{
  "n_layer": 9,
  "d_model": 128,
  "d_expert": 32,
  "activation": "swiglu",
  "routed_scale": 2.5,
  "balance_bias": false,
  "vocab_size": 4096,
  "norm_eps": 1e-06
}
Below are experts of layer 5 (counted from 0) of a mixture-of-experts language model. Rows are named gate (a neuron's input weights, with its number), up (a neuron's input weights, with its number), down (a neuron's output weights, with its number) and show model dimensions 0-127. Each number is 128 + 24 x the weight over its row's rms, rounded and kept within 0 to 255. Numbers have three digits each.
Before each expert's rows: "comes before" lists some tokens at least twice as common just after its tokens as in all text; "mostly gets" lists some tokens that are sent to it at least half of the time. This comes from a sample of Wikipedia text that the model never trained on. Tokens count by the router's weight.

# expert 32
comes before: "–", ".", ",", "th", "00", "}"
mostly gets: " 3", " 2", " 1", " 4", " 7"
gate0:148142077151140108086129119156091120166103122146105095102126151117066124069119098133086151107110124093140107106132149149079150131161125135134159113135125183134162139103103152134120108135135107134197136153136123159087134132137174105117107111108142100174167149145149098107128108117128128115144151078138139133121104110133126128142122124131113170111118134144133134102143136141136098130183
up0:128128118137128126077157150167094129119109126133133124145095134134168163128138139092140146116115128082132133129132118109153156155127144128142140164185149125132148172083118122138082122178161111102166104117103139146153115127110104145159096109091130152094136121165117089093093135164137076142134124112163091142164158092127108127143130150151133142131131127149149155179179164107141127137105
down0:086152107121119158142091115134106105143115112086198104150083125118153129149093145122117126148172150140130106164132149134120148159153131098134127096134142116136119128130110158145154147103148133147149132158122143152090118146133154138131132128128119208157173133110090096163186146101168094089144141094106144151151098146122151134123132140145088124144113117143135119106148163162144162113119

# expert 152
comes before: " |", " the", ")", ";", ");", " known"
mostly gets: " however", " However", " again", " but", "ailable"
gate3:153174136134123179140111094111171154142137112173128116109095135112171103122121157121101141144126135118113133117135115115110117120090107105115147113129128125092139103131153111127131093119125130128105084100157103127125120125147122150075133164140121179083074146105154138123133164119158142109164123141115159137143120103133132107162142127105129094138143183167073120166137108115065080135152
up3:146091125176159119150143146111151135095144113152088127105123105174165108124090125136113131105142173117154093138116107122102139131098176161159161128134115144112127111132130092152135097140125156168117138129180097130109078106133123132112097129155141151124161170107155171121132122146104130114127108145160055089113125103127137156121154101132135096147120107126144136112102142175121177147116
down3:123144151127126113098131191143156108112111115095121158141098157118096108132139123107139124131151115146101098150145142139120123140074128150141123141165118094130120160171112156056076147115139122102126128126144172159142076169106182161106140118129120127151153103121109151126132155134118149128121107127096121132134081141147165088144173149155106168160128138146128135149103131096148116137167

# expert 207
comes before: "ed", "ing", "s", "er", "ulation", "ly"
mostly gets: "opp", " power", "eep", "resent", "overn", "irect"
gate0:135123151130115127112105180101173115081138157134137104142087078168112104127122160136123141105114158146120147122158146139110114138178159088137106124137111120114093155133158134118102145111147157139140117150134059142150145131112127175089117111157132153106183136091139105096140160108150129177116108126138081098117110115111108088124104125117126151125142125105113124127178131137147178140115
up0:140178108139110117084123114101112123107123124127069109119132161142132138136132127158116128133116153129129109131089118129153153052104099147146163151159155116175178149103091158121102120134153143182122156091119094146141113150152129123128096130155157156058130161147129101151142091146119144110124120094146149141148149118126097159110154122142157132112168157139140135149132106158124149138148
down0:061121102096104122172138110116111152088182125122093113130122100119137082111129129082113153101139111076140108115136125157112160157131145055125160134121107140133136119125110117138155143116123137161176128120083128149147147118143108127141149174124120108169143139147083140101124151118126121144130167098086093139143117116134145120107123107130188152135111150136102123157147147107146112150166

# expert 115
comes before: " of", " to", " in", " and", ",", " the"
mostly gets: "aking", "iting", " working", "ating", "osing", "aying"
gate11:096120120116142158140146096089110142114113142143127144129119159133137123101127118136134091180095152175155131131169109170125145113136101161143146092111120073168100146139116100085158121126138126077110107192119116131116123145151174113102123102136100102142137157195143113127106150097119100109081130142081159151106122131120129130134149117131151143158146163137084134102145109144123111137114
up11:185135152154168103149097130178134128157133136113145176103151143129119138106103137111133108135134155117122142093101098106147116132125118106110123143102111153124113134103173110140133132126076087148150123104110138165164143136108138126114151160123095160136144100117138043108114074136137118114115094148128156138088159141108115094094107138185151147123121147160137152125155139120116173138126
down11:130130139127096115114121089090145123098090131098113080164088163130139091106117123152155145095136083072147108088088137132122149080137150105129120139146117161109123125085149149116122137134143144092138119113128138114118176150138096117111121125103137161133099132083094146166176119146151121106087094108142114144146113146154146160142149143166117092100129083116111119149102095111109104119145

# expert 188
comes before: "\n", " The", " He", " In", " It", " She"
mostly gets: ".", "\".", ").", ".\"", " ."
gate0:120116114138148106146114152077116162126138145122144125134153103115090088133094079142112143130118123157103167134114103184100141132125140107111117125060121148129151156123097139085113124124134171174147127156117110132123097135109133168116159145141124175117083131101083114079109095121052155146129128122142132143127117127102160119125112176133097152113121122106106131094169129130138129107126
up0:060129097156134117136135131083117117131120161103095127142115130136119118113165176122117131122141113103144119131112105165151148119155135085091166121145113168103083126097118133166121120115143123119157145108139152128119159206154126100128135103104128106138140122148152151136149119136149101152136108154197091106131113146072134130117155104131145111131160146146202134130121099137117108111145
down0:093137121127107110184123118167151102119153154120108099069119131120152151128125145070118124091153116133138112177135125141107133103116100146160173105102163064085150162119154107085163146122102127129088132138128131137165078156136142132112160117126140147160173153115125115120117112156158143144108153129097128131106128095111129104141145166156140139109111106166112117107098137156119137147110

# expert 89
comes before: " of", ",", " and", ":", "er", "("
mostly gets: " director", " coach", " member", " player", " footballer", " producer"
gate0:109115127162130147125113086102126166133140111140150130127118085092150134156104103085127146123136150163088121137128170132127155132101117114160122140150093154178098153143102097117161113107144145077145098141134139155120172140112133149093127069117127118140146135149109131117101179134186122145135142142134124146111137164151137143181140154176110191105138123105144124142164122110132095143110
up0:140168097131082100159124149124106151116075101124108127114151160091126118128153094108105100115090137102123149096125115129170089139094105119117142165150118070175132117146143071105098070102165153077114074115109132115150131117125112124137132168161117113081113136120141095101132097143104119139111146157121112136153116146135114116132105137104166157140121144138111096112131110128115125127119
down0:129156173123126062131170153141154100110104088140128137108151201122127164133123131130125154166130132061137137094130135111100132093119103135114095132184162137143104116128136177126106121119118143158122122162150103105128125148151135122113104101116188135158139141126182138126164108135103122156134145121122147105140119121128131161105112163103130090110116107139106126159094085146153122140136

# expert 149
comes before: "ary", "ated", "ation", "ate", "ili", "ect"
mostly gets: " public", " conf", " aff", " particip", " gradu", " MF"
gate0:131109098121154154077109117135140136123132129108130104136112118117157080132141126094151099110152137120119123152141127139133154068154128132134114119142122137154114159106163132092082105157088094167093159117094134140116139095112091134111134177130178134114090138176117125131152165141115147129121105143141194104073123124122133163125114111127079125126098107140137147144140106165129070116150
up0:066134105103108122099132180090176130163138114132131111079143133177141137140120165138134142057167113142112131116148130164170152145137130136144147137137118133159151134114172147118166110140126133148139133096099128129118115106095144114109071080136124125125140129115130166136154099083171102151142147112132128153125112149113153137142149092131079133130159090121106170141118144140104114128134
down0:122140131102102085168173108112091141130193123092160163150150108130121129134122123138137182137150141110129160115153167092169144127140080120127170127165119116109121117142147115103126130134114134123115139095117120125138149166168114087156128134142132150160161093124128126190094144133158126148142090122149181084146128137080165154149107129136117119128132166104154121140127115132120096094130

# expert 122
comes before: " |", ".", "–", ",", "th", "%"
mostly gets: " 200", " 80", " 90", " 62", " 33", " 77"
gate4:115141159087120144100126111095138130087189146129115146140123142138170100120101137101119093144094165102121161150081144124135136146117132156116074133120108132102156124143149127171103143123147131148137146131118119141156124144174111122164133152114165103110164117124133190111119099139169146117125084180115162099148149126123060118168104132111142147156121107109164130100145123142111123137138
up4:121097188096102148105120152107148121122110169128081106142142073140130134163141125144130095147163128150158119175142127107144110140138111176134120116102148121163123094123135114122148089133162164125120115112139115117143110129159109109148125143138122146112154115144136164053071098140127147142123122150149171106108138092130099103117139149069124132112079139094139141119114157105103123160116
down4:121105172102145159100120118105183100114132145140077136154118087154114140138133100150114153128159135147158180111126113115146090136092102116110098135109134107116153085119160122111117132167137140126132127120110143122135094139143140115124107170116110125142156144140139145086116119167127123128106135102127120148134110098089145113091191115116075124132082168171091100115133137083101134086160

# expert 160
comes before: " of", "s", ",", ".", " in", " was"
mostly gets: " book", " song", " version", " work", " goal", " market"
gate5:133154125139092119186190148144128172137126121130122184179075127123144134159128113148134127126141175161129131137122127126140137086173126116113119078127120100144107142135123108099115121100141111122175128133148151066143142127100136105090099148170120104142108113120147120070172135102136134138129106158140147156099117146118147145150122124143129126153114096110128171132132115131092083107160
up5:151113097170153129134094122118172136142117155149092155134149164119152177153125143087114123130147137136121123090082079111144068077144111131152135135179140132141154164126147148165133143157137121105118151145159132158118140082132087136099113095147135145084140143122131099124096113132146105111174131086118118152140119143110112131141123156151160141119092124139123094161104101155133103151094
down5:139119100133090163106095149134112122148137145148169126131143157166142058065149116108068153111136086109114105099128141168104127102104142136128132121164134103126115151107142134128125132119126125117108103129116075175147181075120108120127134111126129129141094122138106141154154127123133103118143162110106151107155101103071133155119138110137144128125152150116125099126081105140120072157120

# expert 108
comes before: "ated", "ation", "ate", "ary", "age", "r"
mostly gets: "ecess", "isl", "r", "abor", "emor", "ilit"
gate1:151071127110134129098108149131114134110150113124108138134103128100109130098144138135153161132115146141159113144153118130091135098100067139131091126113065113111148151094150150160102105106122137137086164108134101119121143141153138102142087093143147128124098126167148132177119120117158157168158150118122108160146109135063132125144152109095130130140103103103090129133125113173154069111144
up1:168122119161120141098127129115102093154132144097120120140132140118116159104140145152133188101181156070128135142114089161149144123116131139127145133125118095118156146100138117161172104156159148132151139151094110123097181147132118161132146115132125110088099147161116136146113147153126081127128059119101138161128109096085099075134147127121153112131107110132150076118151152129134110148116
down1:126150159136138160134150129128144070128172135143147127161146118158145145123126147148103111089119126191144166125115145080114143130114172150102158120155144142141136095161153153127116099075152149130101094131159100106107153088120144148154097114118078133173135140173127183151116125096111132157114131143138116125114127118151141141103116114114119133136133179142137171118124151085116135170157

# expert 211
comes before: ":", " |", "\n", "==", " of", " medal"
mostly gets: " record", " finished", " coach", " length", " results", " cost"
gate11:161139187118125112110137148098097123166092106148135125077123109116122165117114079133148113120053156128099141134122131152113128123118115132170112097100125096105121104161136131139151129112125172070147109136116119115113141156142167170117111142119116106104131129097113129142066142114127119091112099101126144131096169127159126087132113152111151112090099151114125132081096122165130134112145
up11:127117165105175090113154132137080107165127122114148096097084129066123108136141130116160114101102163128094120132096127146170161158156109133140098174139139122102133115157135157123155110118077130096113122120110161149129129123113119120113153152102164154136166111133145124116120077113135126131111110117148166132143180129135129126091098146078100156097104139125156181136127120155133155122144
down11:120095112151126160129116140127163097124128116108131141107128114151097128111120083128126139112109130128134120156076157128127109110146108152085138120079057097124106126124124101150126084141131175127151164103130115144079100110126121104098143151139110144096118094119142107136146108162123148129130102098083107144065144136131155113148134104120173096138122134167124057119126108159141088146152